Below are experts of layer 5 (counted from 0) of a mixture-of-experts language model. Rows are named router (the router's row for the expert) and show model dimensions 0-159. Each number is 50 + 12 x the weight over its row's rms, rounded and kept within 0 to 99.
After each expert's rows: "raises" lists some tokens whose logits its average output raises strongly, later layers aside. This comes from a sample of Wikipedia text that the model never trained on.

# expert 19
router:35 51 58 55 54 52 48 25 55 48 54 62 45 47 69 51 54 63 62 27 39 34 73 53 53 34 46 39 44 52 76 66 26 61 48 52 50 56 45 60 45 36 55 22 31 56 51 51 23 46 62 71 55 52 45 49 52 52 43 51 58 27 56 38 51 64 12 51 37 55 63 63 43 48 45 42 33 57 45 56 46 61 64 56 72 38 37 59 84 55 73 55 48 65 38 62 41 49 43 35 56 33 48 46 59 48 50 41 52 23 66 54 36 42 44 56 60 61 68 49 63 42 44 56 53 54 46 50 38 36 28 45 59 52 61 56 53 53 46 55 20 57 52 44 61 65 60 64 54 35 46 58 57 43 41 65 36 46 68 31
raises: " its", " other", " their", " the", " current", " Other"

# expert 127
router:28 38 55 50 60 75 42 35 41 44 57 58 29 39 44 53 55 63 67 71 49 24 44 33 39 53 55 53 56 49 45 38 56 57 44 58 29 51 64 53 58 42 56 50 55 59 44 53 43 49 39 50 45 48 34 60 32 44 69 39 65 62 49 46 29 61 44 62 29 58 52 46 73 56 27 51 61 54 41 38 63 53 71 60 50 35 51 33 30 26 26 44 49 27 67 54 40 54 41 54 38 56 60 31 20 47 40 69 46 60 55 43 62 43 26 42 52 53 62 29 41 45 41 58 53 62 43 60 31 40 63 73 60 62 37 46 46 50 52 58 56 65 46 46 45 55 49 56 83 48 43 43 33 60 38 60 32 49 68 55
raises: " he", " she", "\n ", " |", ":", " in"

# expert 60
router:57 70 38 52 67 49 20 50 42 45 41 53 66 49 46 64 38 41 46 35 55 62 65 48 60 40 46 60 35 77 44 49 66 65 64 48 31 68 50 64 58 61 40 65 56 69 30 45 47 50 51 53 60 44 73 63 52 81 43 65 44 21 63 45 43 54 63 54 41 38 43 64 38 45 45 63 57 74 42 54 62 47 49 63 49 38 72 45 40 51 41 65 67 56 38 72 54 69 37 45 57 66 29 28 44 28 50 43 37 49 54 48 35 55 52 44 30 56 43 45 62 72 68 42 49 50 48 58 64 59 67 39 46 59 27 65 33 38 56 44 53 38 44 55 47 48 53 52 63 40 46 30 54 50 56 52 33 29 59 41
raises: "ad", "ia", "ons", "age", "ages", "es"

# expert 100
router:38 56 42 54 56 41 40 58 30 33 57 49 61 41 64 36 46 41 62 52 30 59 61 38 44 49 51 47 72 40 60 48 29 40 48 60 67 30 51 34 46 47 55 55 36 33 68 48 61 59 62 69 37 72 51 52 46 69 38 60 70 36 44 74 47 53 42 43 36 72 38 43 49 75 58 58 75 68 65 44 38 47 58 45 67 66 54 53 42 49 48 37 65 42 42 52 61 59 51 49 27 58 60 38 55 38 52 60 55 54 38 47 67 55 39 63 30 56 74 58 61 68 36 61 72 46 61 38 29 49 42 36 67 52 32 55 57 31 51 65 73 69 38 60 59 43 43 30 67 59 59 49 47 51 36 43 50 34 42 49
raises: " (", " S", " B", " M", "\n", " Y"

# expert 7
router:57 72 67 48 52 55 72 62 48 57 50 61 50 51 78 68 66 56 43 53 34 52 61 39 71 47 66 45 65 38 41 38 47 57 57 58 33 60 68 63 63 59 51 68 48 42 44 42 46 42 59 46 35 53 52 54 49 69 45 68 55 38 41 82 69 63 58 38 29 60 70 41 48 66 46 60 52 39 64 45 24 77 61 68 50 30 46 72 72 58 47 34 48 49 36 67 51 59 54 49 41 53 50 33 40 65 54 52 45 43 46 60 44 60 74 44 66 60 22 67 37 52 55 60 63 52 48 52 57 45 46 48 37 56 52 49 58 42 48 25 50 26 35 39 55 42 56 43 49 39 61 70 41 27 41 42 58 46 53 51
raises: ".", "/", ",", ";", ":", " and"

# expert 126
router:41 52 49 56 45 47 51 31 70 46 66 65 52 39 53 55 51 75 58 57 64 39 68 52 57 56 40 60 57 44 58 64 41 36 68 62 63 75 53 62 63 63 65 60 63 53 57 43 40 55 76 27 30 41 59 34 59 44 39 61 59 45 54 62 59 42 64 34 42 43 53 67 63 55 69 73 48 64 58 37 44 50 76 59 29 53 33 59 57 51 38 68 56 34 56 38 46 25 52 49 46 49 39 55 36 57 65 41 30 53 60 43 68 47 36 75 67 59 66 61 52 41 62 58 62 38 17 36 39 50 49 52 46 54 65 67 56 26 54 53 50 61 64 72 45 43 57 36 47 47 38 55 65 50 46 49 51 49 69 52
raises: "-", "N", " to"

# expert 115
router:39 60 37 58 70 47 35 52 32 43 42 36 36 50 47 59 67 45 34 62 53 64 67 70 59 50 48 57 67 39 50 60 56 40 61 47 34 47 73 58 43 31 49 77 64 36 46 37 60 49 43 46 43 54 32 60 66 49 64 59 72 30 22 28 55 60 56 46 51 47 47 28 56 41 56 54 52 32 44 37 46 66 45 46 51 43 40 43 45 38 20 37 49 27 35 57 50 40 52 53 24 57 48 45 39 38 63 45 37 66 35 36 50 63 28 58 42 45 50 33 50 45 49 71 49 45 48 55 31 57 42 55 58 46 71 43 49 54 48 48 68 79 50 47 59 42 48 58 48 46 51 42 43 43 67 32 49 64 71 19
raises: " stage", ",", " post"

# expert 68
router:63 36 56 65 59 60 47 34 57 64 46 53 46 72 74 42 53 43 57 44 56 55 51 61 61 58 29 43 51 43 47 69 36 44 68 47 28 47 38 67 53 44 49 47 53 49 65 56 40 43 46 70 50 54 34 68 64 63 43 32 42 63 66 57 72 53 43 37 61 60 54 42 45 37 64 44 42 53 59 50 48 61 48 41 43 48 62 44 39 38 43 55 56 64 54 51 36 66 58 43 62 40 50 72 59 41 64 43 73 74 59 61 57 25 32 29 48 51 55 41 47 48 69 58 36 42 71 44 38 31 77 55 29 36 78 62 60 50 27 58 26 45 51 55 53 37 44 63 54 42 62 31 40 37 43 26 52 42 72 43
raises: " is", " has", " was", "\n"

# expert 110
router:30 54 50 61 35 58 41 27 85 41 53 55 58 52 53 40 78 63 62 50 53 47 60 71 55 45 51 44 45 42 52 53 52 51 74 48 47 53 59 50 55 54 48 53 58 48 54 40 23 49 51 30 45 33 47 47 45 51 53 40 58 48 61 75 41 52 91 55 41 49 81 62 55 43 72 56 37 52 47 41 59 48 58 58 26 42 30 41 41 39 49 51 55 49 49 55 43 51 85 43 22 25 66 49 30 51 56 61 58 53 73 47 69 56 49 51 54 54 55 26 65 51 55 63 50 46 31 57 48 52 35 53 41 53 72 57 41 44 38 70 73 56 52 47 37 46 61 50 54 40 58 32 52 65 53 47 55 52 48 35
raises: " same", " first", " following", " main", " overall"

# expert 48
router:35 39 30 47 79 60 40 45 52 48 46 45 42 46 50 40 65 59 48 54 46 59 42 51 42 57 43 40 47 71 66 54 60 39 66 59 61 44 62 22 43 37 60 45 64 54 60 44 56 45 58 54 49 28 56 37 33 48 44 40 38 31 37 40 36 49 61 48 53 49 69 62 68 45 46 58 72 47 43 43 59 55 64 56 55 40 49 57 37 51 36 49 44 44 59 46 40 27 61 53 32 28 63 59 71 46 46 41 47 70 73 36 72 38 55 36 30 41 49 70 67 47 79 50 57 58 46 35 40 49 11 30 44 55 52 33 52 40 30 55 49 45 41 36 35 27 43 41 41 46 32 60 43 54 55 22 45 63 45 53
raises: "mat", "ist", "ill", " of", "iel"

# expert 112
router:47 22 57 57 55 48 42 52 48 60 65 55 44 36 49 52 63 53 50 36 59 53 18 42 71 51 48 48 55 60 37 64 41 40 49 47 31 55 31 38 40 56 41 47 52 39 69 56 44 65 40 55 66 39 49 50 58 57 51 57 39 54 47 63 42 49 64 57 53 41 50 59 45 38 61 25 66 66 30 56 42 61 27 54 24 37 29 52 27 36 39 53 47 39 47 60 42 50 34 63 70 29 45 52 59 33 53 52 52 35 65 62 51 62 55 35 33 55 42 46 62 55 40 40 31 46 64 50 65 74 67 34 67 37 38 55 51 72 28 47 42 56 41 52 29 60 47 59 24 39 41 40 31 44 66 48 27 31 63 56
raises: "\n", " (", " by", ",", ".", " -"

# expert 67
router:52 51 51 40 46 33 43 28 74 28 53 58 46 60 71 67 51 38 51 39 43 59 58 65 44 41 55 67 52 33 40 58 27 27 70 48 40 49 46 39 47 49 53 46 67 39 41 55 50 49 39 51 54 29 39 66 65 71 30 51 51 41 43 72 54 55 51 56 43 53 73 67 51 37 46 76 42 53 59 55 55 54 40 36 28 21 49 58 50 38 49 57 34 51 50 36 41 42 71 40 46 51 65 57 47 61 57 28 51 71 65 58 49 35 40 53 58 59 28 29 63 48 62 49 44 32 42 63 56 51 40 44 56 56 46 54 56 83 42 62 57 65 40 58 56 65 52 59 53 36 69 48 68 50 47 43 30 25 64 49
raises: "ear", "\").", "\")", "hard", "olt", "old"

# expert 123
router:26 58 50 39 10 47 48 35 73 63 47 49 49 61 49 50 76 65 56 45 70 64 62 59 40 39 59 50 55 66 51 58 47 50 71 60 44 40 67 61 52 50 53 49 61 38 45 51 53 64 34 30 35 50 64 49 42 50 45 60 74 35 70 54 51 45 61 50 32 44 50 72 43 36 32 57 41 52 58 49 47 58 40 63 43 36 21 33 58 59 43 47 58 45 51 56 48 48 58 49 51 21 49 52 50 65 55 55 54 60 75 44 66 32 36 30 41 58 59 39 43 38 43 52 66 31 21 40 52 40 38 47 46 62 36 57 44 56 44 51 76 63 53 52 46 47 50 51 64 53 72 42 56 67 41 45 64 66 59 25
raises: ",", " (", " by"

# expert 55
router:37 48 48 52 61 50 53 33 64 66 52 42 41 40 49 41 52 58 58 33 62 71 53 55 54 43 57 37 45 57 33 56 51 55 56 41 37 40 22 65 45 58 68 74 38 69 36 38 66 42 62 57 37 37 65 59 60 36 20 57 34 65 44 39 41 62 53 67 40 46 60 49 67 66 59 60 61 64 39 60 49 42 34 69 71 37 41 52 68 51 51 60 59 53 58 58 45 42 65 46 34 40 44 68 42 36 58 56 36 67 60 67 62 42 52 55 62 57 32 41 64 26 55 44 24 43 61 63 47 74 66 37 40 39 48 47 40 43 55 52 61 64 55 71 54 69 46 46 44 37 50 45 42 50 59 37 69 59 41 79
raises: "ly", ".", "s"

# expert 62
router:36 63 36 66 64 64 52 59 58 59 65 34 45 36 19 44 46 41 45 58 62 67 57 35 66 41 64 45 45 50 42 46 37 46 40 60 57 33 31 58 59 40 49 46 70 49 67 33 54 39 73 38 53 34 40 67 25 65 37 49 47 37 49 66 49 49 41 35 45 36 53 66 57 68 57 53 36 31 46 46 48 66 61 80 64 58 55 61 49 38 56 61 71 65 65 42 57 46 41 71 65 44 51 69 70 45 58 53 58 60 40 51 25 55 53 60 42 38 51 60 48 51 35 37 28 42 62 44 57 69 51 57 48 52 63 62 57 67 61 56 18 40 40 46 45 62 64 48 71 47 43 57 50 54 46 34 37 65 54 54
raises: " B", " F", " P", " A", " T", " D"

# expert 89
router:23 47 56 48 37 46 47 47 40 55 62 54 56 57 29 61 45 44 52 56 52 32 69 50 79 58 48 43 40 66 52 40 58 41 65 59 51 65 52 34 38 79 78 47 62 58 38 58 54 36 43 37 59 55 68 41 49 32 62 34 68 52 40 61 50 41 49 67 51 50 69 29 44 33 67 57 42 62 55 47 44 53 60 63 39 36 45 61 72 67 52 63 61 46 50 71 47 53 44 54 52 69 53 46 50 50 76 31 46 43 63 76 61 56 54 64 67 51 44 37 66 38 80 34 52 48 48 80 50 61 34 52 48 39 54 52 38 46 36 70 59 58 45 41 44 59 63 35 45 54 47 64 62 36 31 59 39 59 45 41
raises: ".", ",", "\n", "-", " to", " and"

# expert 14
router:43 50 57 53 55 38 37 37 40 48 41 56 79 52 49 39 49 52 46 42 34 62 43 51 42 33 57 61 35 38 44 41 50 31 39 50 48 75 43 45 40 73 32 41 45 49 50 21 72 36 29 51 57 58 19 33 46 64 38 43 60 64 24 66 72 31 47 42 63 78 42 55 61 54 55 51 48 41 64 39 67 40 33 52 56 61 43 54 50 48 66 55 68 54 45 43 51 42 46 34 47 53 42 31 41 25 49 61 56 65 40 44 30 50 71 60 62 43 71 65 48 49 54 62 62 62 47 41 36 32 53 47 38 46 34 60 53 44 52 48 62 40 54 41 38 49 57 61 65 53 27 67 45 49 82 59 59 52 59 51
raises: ",", "ies", " length", " total"

# expert 88
router:37 58 67 70 46 58 41 41 60 57 57 41 72 51 53 46 46 66 48 58 49 63 68 63 60 28 36 39 59 43 45 79 42 42 64 53 61 30 45 46 79 49 83 24 51 58 51 44 53 58 49 51 66 33 56 56 34 61 49 49 62 49 67 36 50 42 32 42 69 58 61 55 54 51 52 58 45 67 34 34 44 22 54 72 44 59 50 63 40 69 38 59 46 40 56 61 58 53 63 40 47 62 65 60 44 48 31 37 72 65 54 64 41 38 36 64 45 42 45 31 57 36 69 57 69 53 39 34 47 42 55 28 46 51 61 63 53 69 42 47 54 37 64 44 39 74 49 55 43 49 55 49 42 45 61 30 45 29 57 47
raises: "en", "atory", " to", " the", " a", "ed"

# expert 74
router:66 31 55 43 42 42 52 37 49 43 48 53 70 27 44 45 40 55 60 59 32 50 71 30 43 44 34 60 50 65 55 83 26 65 44 52 30 22 41 57 42 64 58 46 60 60 51 44 45 77 48 54 55 40 60 40 61 51 44 46 42 26 56 55 33 54 67 46 41 38 57 55 56 34 66 66 50 42 60 50 43 58 39 32 59 53 43 57 59 58 24 51 57 39 64 50 24 72 56 52 66 60 55 39 40 46 52 54 68 54 57 52 51 32 72 55 58 47 29 62 66 29 38 60 35 57 48 40 53 49 55 41 46 73 69 39 58 42 23 78 49 53 37 42 69 53 44 60 51 60 48 51 45 32 44 35 54 48 48 45
raises: " least", "-", " times", " the", " home", " number"